config = dict(
    n_layer=11,
    d_expert=160,
    d_shared_expert=0,
    activation='elu',
    moe_layers=[0, 1, 2, 3, 4, 5, 6, 7, 8, 9, 10],
    router_score='sigmoid',
    normalize_top_k=True,
    routed_scale=1.73,
    balance_bias=True,
    vocab_size=31748,
    optimizer='muon_variant',
    seq_len=512,
    train_tokens=257500000,
    steps=7742,
)
Below are experts of layer 8 (counted from 0) of a mixture-of-experts language model. Rows are named router (the router's row for the expert), up (a neuron's input weights, with its number), down (a neuron's output weights, with its number) and show model dimensions 0-191. Each number is 128 + 24 x the weight over its row's rms, rounded and kept within 0 to 255. Numbers have three digits each.
Before each expert's rows: a language model's description of what the expert responds to. This comes from a sample of Wikipedia text that the model never trained on.

# expert 62
It responds to: Quantities and counts
router:134107130155149103078084116097145139157156134151133094138113129139157149125149167130115149168143121119110124135093124088107111125123074092094121136113098155150130108176141135134109116086075098108106123111113141190149132110164148118132121127170127140106117094132119099094158172106183124144160129111114124138137144127099130098141181108145160136123141130125111108097114168130124140115144117117139143123169090116111156118110131139126094110144131145092099119133073127125083138088119106181105099100134087152137115128154109100110122137105094119121080128080111173122107117140081142128
up4:112133103166133128098138098111122163129111133147110154095142159175135134122105104133147119115139126096133130111151109133136121143168121116110122172115143125129124127080185122121101133123101148121133092098084147115069084098094083130160147164090113112097144100111116083112171105140125118112147140174145177166095134139116119144145127084140148099171122139131113177119184107093124106111145147157131147144123151104119140122150127138089140113121125164143129125144066147140133110116141116137204115113155129159128097129107116113079100122083108136104131148106091141134123153136120147149
down4:174132163100127129137188130157148147195114107126131118122127103144101148079126147129142101157118131140145096128080165142117147092098209105138086123148179155139142128142118133122099134122130104137104139172144143149097153146165136117080121086151125131119137133146105122131129148121105117175141119101129108134130120144129096146113161128121120114097163166122143119082123158130091134135178122123133129131133121132128127156110132130099063122096096105121143079167106127146098128128136098155106139138107141166131139141126154118114164116127183098178119129073110151141154144118150108140
up5:143106168127106071140158126119137116111117136128070151136119126169112161158143120152139117162120135112142174091136125141120142135115165118123116133107115127092145145100124130123104094143145123166149164144131085139104109121141097156155160106131130115108127145124114142129132178146137182159114115143119134164219146122101160182130131101137122164150100091140156145122112125109132141130124129130124123116130128167147125132124182136123116071125153147120097123069129165160066113132155144078128124110130154141108162106146165146138121128116112129127147139127107082123146140071110076144
down5:136138154156192122139150137169102141120128123118086137163163115098121158112140152157137149089116146123187137131132114105144122146112128110146113147151156111127136129138108106158112122115140109102093123143141116172084115131162102134156100127145134103122112150141120085096126156153119119124167095115143095134097139093134113141120139152124111122172134150130118129097153107093151174104120113135128096121121129109098088113170176125112150155124130062150070111178105147121125135151164090092122143116172137098129149130133124148188157153157150097134120151148141126121167114094164084159
up6:096145120140156136174117152115095134156142147123127112129124100123084117073141092166085113142155144155061147104116156130119145141119130141102098106107122098112188143121146131171107154121161088164093119074080134105156143104138119145123132125137113124135105151144101171135126121160133120141096125134179146154085142111095099092164147152118172138145122143119100132124138105113144127064118102079141140144152151087123128143152089170128133124112141149126159117118137120104124088152121108141143127148134114127115107109189131135119132153105150146151175146097158151119152120140127141166
down6:122085108133112107092075141176125088117094154121117165140125114188145120174122111132106102136096114156145072145108167154140097102130134122121134135162158148127126112139090118127136130131098158128172125134125174126162159136156101123120117119122085147148155116115133112130143094142117189134167109154073102109105108122142150153156097108119143144106126127147146116144129177066141152127183106134130119092102122109096087118143121170129144130143140158164100122122086096135131125100158109138181159141147128130148135157123159139141141137156129135133100094134113134155083105124134137108
up7:131124117077103115091121136146097147119141193156125150127130136085152106092147109136091152165106142100103131128165129113133140095138119112114112140112127149143102155135130118169106142134121140121104120135083126181105134127147139073134141137168131111184080135139087051119168126140103143146154129130110134117158133090145136106121148111103100139118139134138114150138131168136145086132141125151140134134076083134131129177128152135128146138162137155126103185145107154164097109117126111117120143117100097176075107163118142110110085146130153146107118170151099137141140126092126093112
down7:102110173129127123131118099132149108153148067076120130108116092129135141135127114071144112171134149122105142168144161134122145101161123157129152122155131120106141136144136123136122179130110106134135141116106167126098148122092118131121099114141123088065128191117150113147107142111080126091145123121090130107157076106091156152099116108174143155131145154127138123131141095124121107124113132140094114148178136126138143112138119113088118072079131114100115127149162122113120115167108132122109087128112112128120148139155135142169180131159083142147113110152134142101105110154077166164
up8:125205091144125096135159115118132148156195123165167139150175151141148161118148144148133139137143150123143099176165139134112133121074163080098177149078090155124135136099150126135145124139146149122095130134133107126156154105174150099144131141136124128159153108129134116114137130115156119124130117110123103134131127081117146126093091106124134133122116093083126107131075130144113144110128150116136132138115150162125174145125116138146141132163113148082139156116151083141122127156111147106143094144152088155128119128126152064120070157096112173124110120143095095141121121116102121119
down8:096152148209142136179139108163137117145143129145112141119098117127135107143117127123148120133123139163117159090116106109123145090107155165158143151085134149121122106119083145116098118159095141180146136141180157135102129120140120124122127132130185125139142130146159100146144096105121148073106170132131128131115118129146093136118157111106151134153130174128148120137112096124187087112106120169120116106175098152149121143067127166096080118094134103100140152106134123113130112106126097162157126101151146154104091102158113135144132113128111083115134165095153127134130170152142133127

# expert 56
It responds to: Verbs and participles before prepositions
router:110161140170122129109084198083139145139135147153106065133106155119137133182136125153129171141173118105112121120131154122161113201129104100137156116120115134130120113159133146121104132122127112118145130122138130169092202106125127138138115144125119137135118101150098117155144126106168130153127112090176136151102149117146118112118150101144151132142136139126077107155131123162120091104127119138127161086157113112131120083152097149124136109141156153125130145099119150125131174118142089142131083117194109123143131130133122150103158124075095103156146131107113162096096142157109142147
up0:125156117111139113147111137158090120122119155127136086096109131094071141174119124139133139128114161086099140111164121161125157127150108093124104113158107146101142099110113103113108155142201106140098159147111103140103136139138127098114126108123129082085129141119118154116116128133122162163156115144147165138110142138114136128160132097102132160122112136091112169131157143094124082107125158150089127102138120157126118135093122109129131128127131076177166101150136150147103112109125109082082119159135085153114150105150085084103151085130128116149151160096173113119093104166132151149
down0:123127121129109137176139124099127144115119138094118126105104130139143119159134164123118150105119149113109115189138116149111126123106143131109136142130153124101096171125138115103096149131157110146161046101166139096150149128156135090121163132117116148131151133184125134122103105117172136109108158115138186114079184150167125158149119170143102066152129156119140120134157172141125140136170147111130095128140122095144103124135172112133082113103155122125144081103149157119132155149136150148136169164117126167098144146113135112111118085144138164105157144143121141146112119078115108107
up1:113126111129171104117139154112143145105113115150149120123091167126111181084138125093098152157146168121087121118139128102151151128192122134093137131125107104080126118151091115149162122157130137109144151089111086121091142100102098152056089149137146134122113141135131105080125124109129125115109108096146125117097144098119097125119121076186146102148123106161137108118128130117130127101102129115138166125148147102108128125124112151126090152146079134110133157108133147160146148137136117143099175143127108107145060119126123153163176116127135133075112096092114156146128140127112170131
down1:116098143142129119142077109142115141156126084087152127096131151088092173143143126135123131123129062090146126159090161145141172124105092131128104170124135114103145110103113166117143114130110036124123131178124126117106089181073104140099152088092121151154107141173127141114140145118112100146129117123104122136166118159109112097129139128136122128080163148151118115122138154137116125119068083133143081140113128150106128116148137149138137135127128094091101136129106108127151139114110126123122121138150099122146103123118094107172122136140145122115115101110159117118166115112107115184
up2:077178086153159115120128134096180095127118144085135142125144115116154154101103125134095100112128152153180149078122174136144139116157108080130150151161150076148110115110142114084168121137091100127126111137132153131155154111159145114122098095118141123115097163120126106103075098111110121142141118103131121106077097089159113186149157129143143111133156118121159127089132116124108115082081128143121117088133124061112128087070135111100126129144144117119157125125108113124122128155138138144098164119083130127152133127082125155116130127154114119129118123120141115144132120140151114129
down2:128146076123177112122138099081129109126123123120112130115114143097147122115152105121115125097128096103176069156105142125090154095100150102128087121140124121155102131115141153125160158127134142133131153133128139106110125164111133124128123138161134118149142186171116126135118116124124139111110142162130100119093149130116116142148084095129128140129123116107133084128088183148105130158115141129205125157168151119119164141109139095155123109160132156090154208132109115120118103115095141118122127157125114181154126141095129093175098168138162168105132144128122139086154089124105108126
up3:114153130167128092143075104069150135191162138067130110147064133141125124095102133123109142124132113131096112125134104094133129166125121153101177142125123138118140127065137118133130128095141130130085141128123117129132130153142098108138138138114155100105157134145091140140124155110150148148129152127145108137152137148143117143118129154089152088134102094139131151087105172149143125178102094131122065111120110143129133140098099098079109124143152143118118136136163114132181149104145127132117131144126100127126107097150102102133130154115154168142153159130199131132110147071146158121
down3:112126154126113134126146122146131113120105104066132127128156134143154120144120165114126157124099116109104122137129092124173161107071131140168115159113101119113149174131113175132074121122112117171119116139112148102133119106137127112165156086166132144142127138098085090147146097138109174145093161116115128099141086114089116159143124142083103167183110113109140158134148137153124104136161078170103142131101117102132137068131079099122140120118112115145110124154108144151136139137129102134139146121116138111146145117144123066118140128125109154093121119081114132193120128157130171099
up4:122105145149090155126092108130120087136125137117161146082133122130115093137095120143135139107160109120087112093116190108120148103170146104126116149140135108108127090118146103157168161152147098145140117145127146099110159162158125140101101096147102164118157136183130111159147163086139138092134119146111084125148172114150113134133147087120144140139081143155094146144107162127115140117141164110129127134117103152156153102164150155112154153108130140085155192128136130146129103160098107102109148101149123142123132129092159080116108111137115133079113107087114125176144101122121166121
down4:114164117145107121111130140125114101130128131162109145085151112137122120149103180165145120128139160124131094112107197092143069148114160056127132134151123148150128104149133159134139126122082136157139139161110153085123072132120125113091130114120112105122097139104119127107144115162149127151105107136102153115164119131158111122116099099114172178095152124146170101121163136155139136167162145120165139121162138105096128116141079131110118136127099133129140150178124119116155127132104083116134151160178113139153091113091108141126145097117162085103136114095123141153111112127086099138

# expert 10
It responds to: Digits in measurements
router:150136124090130085059106170110173152097132163136134106099103135125151132138149115150112148121139142100096142105121140089127118165146137122103138114128097074148105115150140158119105161066125091086141131191144112161150148112160137126126148153141132158125122107105143133136125188110112137142127139113155139105100155133112096103173163111144140148136129158144097157138063105103116110074135120117134137090143128122114165125131139149124127112138134123089133132102155138153136114087126104163056122131123098141129128139140111127087128123105131125132127135063122184127122133140100109122
up8:124168102137114120132092141155080122097124105129107124129140156160164131124142110141112138128127091150109155132132144175127152178133083148115110133122130157131136104125126123118113177109106132115135110102093167148149114115125106121123149113119150141118127110101158149158134140086139094087135129145096119134105105095112083162138100128110107115133143121150121144113120076137134126148068096081187111118111136146108130136144160151145086148090158139145102120173064148099159138095144118141138116097111119115126185167104090111121102134154065183125127125114108144144147118125130174157
down8:125119126126114138146118127065127124142100143139138143153118138138136137149079120117118103166135153135137151160127110134146125130103157146100119131094103111127079175099143085136127160164082175162160124094089123097112130153144128141148134155111108115085115149142106106091174111159150121183147123111158145130123166112121115123104107122108146146111135126095099094104164143125098145115153178138139142133135128147104184094130160110086150146126141168154132166118119128151104129138138156100093150154095164162106146137130134140156134110169120147135149166120136078143176151083172126130
up9:091146093126142120116131154097112095119095094120173143107160156114113097087116130147134124102120162110144117173138140166119135097171112158139147108136137115134131109108132108143134120151135161116068130106150164126161157157132087129109149133112125148116140120135152103104104207115107119123152125159129141123144140107102095106154136171153144112167125135148127110094123116105094145120105140146097088135112135159144118109097145142123091111124140126094110140135129109221086076156132094093121143138152124109112133141087138141149100097089112115110170108113120139141128157173131157092
down9:138124171149105152123118108121102119156137146101148103155117113093123180145128103119144137141118143131105167140126116098149117153113109134137138140082118117145123148098110175147129095132128121119135117142101108140098123143142143138186096129139085128107112117112074094130114111097133071149158134148136132155125095118146101133146113124114126137147108110139163145162194127133105146120108109119151144095145107163152132138145148162115129130123095115111115121096107167067142154135098139117151051148164144134122170118076105100104150140100115150136141090093122126065123163088098171111
up10:141139119081142138137104134086148133127159148140147128107120115085138198142096107148110175097124169149153170160159122085093140088113154116144121173065122127122137198145107093148108124113119127087116115144096125099137139101139102121108140125130148145124103082109093120070125143153131149157092120110140121100140099120155111131132119129094140147061117136124117146168146122097101127079121110105138106127122126117080129143153126122132133117153111101119106150140156122113130131084123112106104139073109114143099118103126126119099167133086120120147129145120145131138097106104104169100
down10:131137138164120148137167128153039150105123125098118128134144118127080152115136113081101165110110133125108067150107128153123107151111146185125099077094152116110119178141149145125150102131101156145154143130127170136094123107101124136129138122132118158101145100137129149167107101082138121131167120157168090121143158137121164115133119132167146118151130138123140129155090090131145131156189116150099148101097151134152135127107129100161110086146130102137154121113142138088117121135113141126148129145128110127156111123086172167180150103107124134160140113122148165161154113098116153131
up11:106104147116159147110098128095133149125095115123122121135106136148146166133144178164109109126113095081135160113112131153162129128122136136113195163154145142118142079115132176107138122145123140154105135160137151135129114147096120141155163139120085094164116129097126095133129115118127118123109143138112119176123124124132115086172120162094184120140129151101134074151124106133161135160125136117127156133149165127142081128149125152126118093107167164136136140146118123124093118123121139115068147111158097141138125100108079082132114163133105186138139099094062117177109138128152133148
down11:100154098117151092164136140125102120162158122128120140118167158139154126104166097152136102146133101148135096125138087143136135131122118141060115151171150117122139116109128115129139127174074155134107099116172135110104131102133160153182126071135149115125165115136140115132138067145128098117128125152120147140101157135106164151138153138115124114132121189159171190148160102091135133114108094119082111144128174121181139091123140118142129117104122163169095112131092110130126124131108152121138136148139166103095142149108117130145131169170143133111101133131088144111130120129167117101
up12:100148136155111131130128132119176161120089119171131159150109128148160110144102105150106115151121145144155128115122122122116149157169112168129127110131142112111165146101158157143123129162145157108118132091099133136121132152120119122126163112124113133102103096082144101132157162187121141147118080165112136134146134128136133142142093089133136130144142105148158146106094063120156168115158140142152107118145146149099125118108141150162136136145102148158105107167134116080081101158161143115132129070115129112108161124149165125169141100133102103163081107142193156153126163151142087158
down12:084134156133157129124160111167110115136086145141125143165143166104124093131135133093183095095087125106109120140135108127121124128117144125119145109138150116189120117100094155120132122121073117167163131136139107132090141127132172153127123142135147143071141138119133117170121127123135155123124136179145085133100156156130115121099158132095106148107138153104119135129118153139126165134157119129117184146100141131122102155143152124076180102101126129177133100165118135117133138103082117134054135120172147161144108111127117126089094149108172125139152149140184114123124136095140104140

# expert 52
It responds to: Year digits
router:119136109091178140095118107074139123130155152139080113127142094150126140164150200165113127140144133140143103117148128103136088132138116106114145101111134132127099118138150128143108096077118100094102144118097129129124124132119143117115158135105111141071112105109143091114104155168163112118131101138156125136124170087092148141152138084170149135155150110105135152136126102139123094094130115132119162101141127127146136115120103089150105129139104122138116143101115171117127157086103099185066099111140128169102127104118128118097089086084105119130091091115151153149132169129110149148
up5:145109130089158098154103101090147121090115120113084100119138112145133162143138128175107126123181140096141152147161141112129130113111141176163091154163143133120177117104143076128119125123122140148122129138148147125125147110171058131135153105110199156110077127105120122142132123130111138159110119150125115138141118139111127138145109094129089105159133169119089104118141107170107114181143121084142147156061136148133149111181117104174151103132132159140136130149104144137143125142131102123096109111122092118091132123178138123122136087119164134161113095140145115111134128121128161112
down5:139151124132104139096161096168088169132116138114144132110130175104102110137109139080122110144124143095135146172082177086125110118117150109112150126138116132094123123115116140136114113096128122144154155135127109164116140130143106117076099133151079107158160128094107155125122132117144127092061106140122143104141134125099143102131117140117130072159125139117129096160150176128133173148119124124131157133118139116146117136097136121147100113107153210107100162128124155148130109094086091119157146135132115112081142155115145132115155088135109118102103175134137114094073153111111098165
up6:183094132165117114173116153124124142129138120154147098139108141124139146189171122147141104140155135097170126103147076122144084113141112096114160080165094123112132104147114144097131147112123134118119169160141112157081164143124094119108140125118109115175117136130132139160124123113093141105101120138144131139110147133132125115124162127133105132108164173104095121085149118160135091127115107134119188128137138143192134091128123138131136142196126158111172162106156111123075155115144104141114093096127140092144135124155114147129176101143114130111169137123136110091158148132114144139
down6:134140136091147088107183139142130099186114122154133105115125150137147114110120112149144091152139120125094095147101151120110141137098137120182117153143136102135079077134149086142090079160107097172115177110100137148149121125088131111119122150127083116138142158110135141111094119170164109128220112137136102081133127111142138166107121115150143120132127139118140132152129161116139149150141142139154120071109124140122119148137161132177155102131101113122147135131159118081120104148120126129154102152107108123138139114081136131112145151115109114131093088151114130096160127164150143097
up7:163134122163173096132136110155135129138065132148121142142137119099139160156137104167094138120096074143093119187116088166153153142150140133117112127118106128122114108146149103114165117131137145140148088141116141157113143161128178177145126096070119136091092139128111159097153093097158150130157105089126153138165115142080130131163117139128116165136111124128135128093097098124124106113123116167166139130125118085110112107136144128167095099138191144118172160108129142143121124126110158124138148110124152114118150137109080128124078121121176137131108084102129150123138143120110125102
down7:086142091121122141115098113151150135130115095131156167123160125163097134101091115096165142164097137148120152144136143163069136145126170128118111136138142105124142115126124189123167123109103150101121099121140103155148147114121128133125114114133084122135162132132113138113139111134123052159145142102111106113069098124105159136105127174121108136121123156111128150141136123127174170172099147123126121140120093141119159097097103106108097139133112170169104068130092115127121119161116118137126141126133129102092132174172128106151178127136136157110145082175138083096147140134136113133
up8:125113053170140125112156121150160090120150150110120124140123112120137150144112121121133163142177130138148121100150103123142092095118114135140114110129125111144126120131105133110070089114131092168138079101131072152141116147120095141115117121145092131144101148135111120132167137133135153154156107130133131082093121113107085119098104139145124118114102178181136103129147144160122146157071096123136125113152167129120104144174122088128108144134142160138148141148113061063112120097108121145145085134153092111151110142094138096072121118118149124149134112088123128110109102148143139153
down8:177141128115126150148081128099102124105107145137120149141106114138173137137162114139144099143115122113105138172141141143137133150119117077145124107103138135085169145154135118142143126170118147103138118120140125112147128139153124056127097175124137114115168128111171155107085112096100156148121096160129138103133173138133134089175151133138112102159124104091114134151126131109140157098132145137123129091102107153112136108124116172113088104140184120117119140113081167115132190125133116063075133149087132161141111131148128172129108100165132121140091142131157096138142140154110122155
up9:153105164127127147129120155103102155095134120116152105147122122173147116121142115100105121135141091117139096108135156097095165136093060094150145140107133153141093097095153117166120113119129110132129117126123144143171141141113136150069145082152122168117141121153130124125098159120085145061108152145126123135123133125155098140128116162126192107133124139142100114132098164155122153152091110136102132132153112128156168124154129132094099125123108142080104132165111129107127107122176143128131204124091118136128083165073125128133138154148108165116137157130108132169132102103151131149
down9:139156132145120124137105113101167167138107146136131101120105156131093142153124073147128126157121132149053124128108187145145161115119101143109090135142130113132139153147094124101129149149127135117130152149136136131144112139092174121148122146103105125147164103131142086130103154118116096166135119119067149143128102144112184150105123115082113173134109093105112140143121097116170138116155128151104156065166110103090097115086144125158123123125143099154126173110130113135122099110090153133104089141132153132128167122131122084112104103106188118141126144125122141077120139082131143110

# expert 34
It responds to: Content nouns ending phrases
router:109181132141125096078068183090117122108185160137096090139082167122123138131105117166132179124175120114101092124119108104138105161168112117107134085116141137156103094176149127120126133119088136092121138103157117143113179130121123134122165135130132135137120081133110108092151172111115105154127161100144156132126134121101091091135138083152163136150132129127110129136126109147113093079118123114142185100135110134125147076140101123117118092169122131123125159132111138152136143128153139140116109124141123122113134136142129132094133132114116127124115122069068136137121139142101147164
up3:140117119097092162091171118032102162124100137146131123156144156124156126153112128133093119134116148144099100098126159105128142112148085061155155111107138119149103125144130084131122100085169107105117093144140140132067155100121117103111160124101103128111139156120125074144164145155133131138112099123108113122139149126112156143131107105169119148146118146149098104162092157120140117079121151111135091116158147136101120098105100121152150130130098119078143124132135144165184131102108127099162139119137150129145127146129126131184152122112107123139109110151128103170103120139146112124
down3:133131102110148122085113168118130171136122134113116113130134146127142081138157142123097091128103112116153104141111168156179127081123109122126095088163137105119153118126142177154140132139123161096107138159107148118146136150114089140121146134138134148153137163128107131134099093098112123081129125140149124099156149114117099190150097173139130155159137114152136074117102106131133118143113147144164091142138114195114105142163145120124106111150121134150177131117118130099182136110110109113080093105169132101145094144131143113127129093100161099087097165122115120135167128155098097100
up4:101143166136167125153138146097138145093150147112136098150082123113126140103146140115138143136109137121188109095126099104145101123092131136132118120157123152153143134143113133081138126106117124116084131130141111097179147102136099079127119113165097134149158122141108095120145125126117139122141102171155119131100078219159096133106177139138111135121120117127119103118089125152090119150125129140133140120177107142166118039163112143095122073155104147151148126107138147138147113085129093123100130116124159102118129143174113130100136139159102123138107133097121135139112160126097122113
down4:087088146141129119123158120153169123069171103166140135125136114127079131136091115129132153148169110138132118146132123128120159161127100160086121128140140138148118140152112121136133167119076108142140171091071125161123147121121139126173124123100140117111144118097111131162104170116117183123135122109102133108132155122093114122091139149150146130139150132115180181118121142135125143113099109128123136150120137153113109132095136124140105094107124083136133140148116155146148150128102099036142113144067101134127162131142108133094104136064110128122125169143145149093083111127108114145
up5:108147119145115146134123137113098113131125134128103104129133107123097147131076084156123154170140136073123096114135091100166119174124140137119118106121185158151118122132157157148118100136123101110124136085142113128132088069161171102137151119118128167127152094102188153105115155115121143095102114110120136161141122089112112121136070090141171105156123109141128122110086116172082093107163131126116142074116118116117107166118093138141116128107111132105075124139114145118112117119147117088103109162133087133111141121122107136112128164139115078102160119108117185127142148141143140116
down5:136106115122134140158171161102136128152094147147165110107109115131136157128126094136154136116055137132151118130113153112117125138115141113140119116171103085088089150068074152107111133146163137157125124139111113117150151127084156127117131089135132152141114108136118127156106132140140077162127102104105128164087149114115128102186140137115110112118117114084105117161151149125118132141106118132110195123141170124148111092131146084103151144146147141153115157105133113104114140158124136091140132127119157135148090093165105100150108122173090186134109094131155093131118114105106149173
up6:104119153122110124136079113110122160125130125167124152153127130119121154118083152158153098130154144166161106134150097136086122135151146128093179127128107130120147162110127149086139175094144158141112130123163117140132120141121137103131200148127114132134149129111135102116130099113114153165105188133101185131106129122136132089135137137130148126091140143112216121141084144137115115117116133146141099106125120112176131112153142120149099095166085091109123099141099126137125139138160136158075138140137163125111145151077129135102126138163100107122143125107107086105122118153120149064
down6:112128142150173183091124126088124152166142104112123152104107148141143138114124131145124116116130148117094158138127079148124132108165140128125177118146144081120174147149132106130133142106131126113142115144155146155085124132099133108106100135162119078112126112149091144103139135129077161072136097143163077096143129108112131122103101145133095165137121097125084158103133092113166123141114154179110139146128153122131118116124150125113131118136149122167135102137111118121120142186101129126196191125116174152111107151134113121120164122112151154144191099126163121114112110139123161149
up7:082104145118144119173116122147136121121139163106130143125209154145122166162157150119103100150103135108143086120113122144109113146104126133122131130121168115101130140085118153105135137086151107161100098155115162113124148167132143161187141085123157115087120163101130142100097067086109108112100175130147088127113152148133100131157121104114147100124160124131132139142104077121130117098140122115168086134153106128120139090146139129149120131127119138097111090144098159151140100114139108141151128130113103197108090102148120138107151130133132135097150167114112125133124174097117131156
down7:142109145119119147150102144107150068128090081143116112106168147130147151120160135130122137123096154114067146088153170165130120115108145132137126116176105088144115085127131126177115109095068100121103112123126107156123142126145101117117147142120106191109166138124137066136131178171106148088153154162118123151132111131150099115130119118161121095121120145110164108115146146175155141140120113156163131112134124098132151119132127133148125117123112113125118173095138157121091158101156118120168182155158132151134120113089151120121119141135124088135143111135096121100142190114135127116

# expert 45
It responds to: Section topic nouns
router:133155129140134113112084169093147114162162146121136094170098158140143116135121134169123158185163129107130113177156145135113109156126123111085117086161159119152101107145159146126111094116125091103131128157148123142121142135150140125090145137170108127118094109139120104143149190120141119101119129115097173140134139087138153133154134104140135145135117152126122152153155123132096093100139102111093157139158116129150130088194104161130187100154148147112117161152138173135120162126141114138109146109158108122143155160135139107119129169097095126152106153086114157126109114105182108146
up1:137173111146144121137105116106113198110120162148107054133112165143120149171116131132117159140079155126128175101117131112139144153135105092111098149157110145159165142118133116144114148148174140164112121166147115096139118164135156150163144135157164107105145103137088150116138085140134136138143095108150080103154075105129103091167147171098129167100151152138149137112114159126154145086132130122145139071140100123124095120141104135139131149137090102136101099120093107134122124135115121127097157095153118144125138162110111079139143127140137126077133122098131123152141103130113150115
down1:150098113116174089102145151139165094158168159118129125106132115108087111127206129085116141113161121122110122134163124112100148135115132138151070110170121112142100159143141139116121127114106117151152143132129087107106095106161089121108134141130114124132115129169133142186126140171134171138107121135143120147110104119114114122153168111131134111144103119135124131168112112119126151164090113100145171100139139184163096152122132142179105102162148125141121087111111135180126116113078139119126159106146126100153092125128057080108097150116158133134117120128126127095132106116128120114
up2:130108119138138160115113121083090132144147138091147071125102119148139137097116109123094081185102127114133095149145149148099142103107109107135099136121112126148149098103161099155126100109122075171175109137146120160105126137113154105178134123143128120133080079122124105107142159098155137120102145164106149156139106112142137112107090061109118133151142092117119119110157148163138102123151141101097151128158126144118171131107066131155134128152124136135124126115115163135144165178134116147165142131149142184145155166167151118150161127074112108110119149117142137132109122126113125135
down2:126080151128152102146121128130111146107153099135124146107122122124118165146108159096124093089100158163174200138150130145141138154141141126123161125111135119138149129131154153103139142099147099204101050152139150134133159150130093121138101135091119170145150139193168093124094128120092144121113102144120106124098138119141112149160119143136130123078092182119150135155099142110143115134146118117130079136071110167112108114109118149161142128089127129086123140150135115100112147102124095157138104113113136157089140143104131101126109135129164127140121118136143089114115155103121137113
up3:113118155148149110103129108105157153112161136121136110118096080144121088135102135143133083123108141152107137177120108119111128141150151104108116162171120100140102147117117104101135150163138146128123130108157133129161133193095098157118165104148085202097111138154162131102137158147132099141140142161162136116140169151142137123157146154189127157116144122088112091142140171109144151108096130107123133097108167176128151157126126106135131140153128145090154143156127111129115110109118119103127149131133107108122132120132132112114129135174137095170114128125126112171129092175111210128
down3:144160123117131134169173113112136103136142119105138162163170168116088104097115118171102147117124170151133105136153122170155173109143136164119128144148090130134112185106102141122152102142121092134106197142168135115121122163094121161140195122132118138143100112141106167131156129134124062166121150132147125122145125115111127139099103110128156102132126108135143144152152157166155101150123161092168125147075100165123099143109112135159126136158116144139161092112085133098130148115107117107094093146107152111100139118120134133141137108109136129134160121164147123099127087135135101151
up4:103149140120148144151096115119109144090157133101119151135192114136159115156151111100141088113142153154164125148130144094130161109157136174140141132137145139110107099117113182121120189081142099132139106120145117131134143131123162095144102132197197110122098147119116126141142136147142113145129085134149122122167112110179137151139111104151121114121121145107166099129133138068098112085128142084094127104110118159140112088161146119148144105130095127143091135164132147121158130124149120093102094141123083091115134107124125109108148124120121149093152147140157160110134124094100168160
down4:146145128112117097139127118105146145123129083114132177157121136120103148118108128150113134098129114160126140170120122136115103178125143129134110103108154087137122108092157137126148139119168134141080125113162160127153118105161175110118114182139064107132131141105106103145140092106128086131136110137115122143082122168152153132107120139111105075076142103128177113126118163107136118138114058147168193128100127139130106119142109120179155152166157118155137114113125114092138130157107151114154139079122128156120174109116162126153094127128136152091120111160125133129096124114141082139
up5:109094124101156118100139137107171125135124162156144151148158117123131129088147162183128164115162131084136137143081110162152083123154170135160122114147135148123165156134113105147142080134107114105097165098151097108127138158173110146170155123135175097125119109127147108118120114124159151147107140126166110135143124101123110151156151098143132114118125070137112158160138165180134126108139113109111124119132119122148162134121105116146113141113115123129101133137141080083177158105119132114098108131145134133103142127161129131159102153133131103174066172124139167158173133140100148091
down5:144119153134127121174136123149095104089125128152113083132102183147107122109122127159140114127114115122135149121116150162131106116136128102133182122153127151130070120071140102160162055134120190113153165146112114105159151117087150166136170132116116151124142166135135113133103151147116127176176093096152132134113148153097153141157150173119135104132122105167086109123132146120161147125139081102143127129170116112128148107115124136129140144141132151121164089148141116128133151126147120070121154144101121144189145113158128121156109134151114110136159085139115134164154141115116130095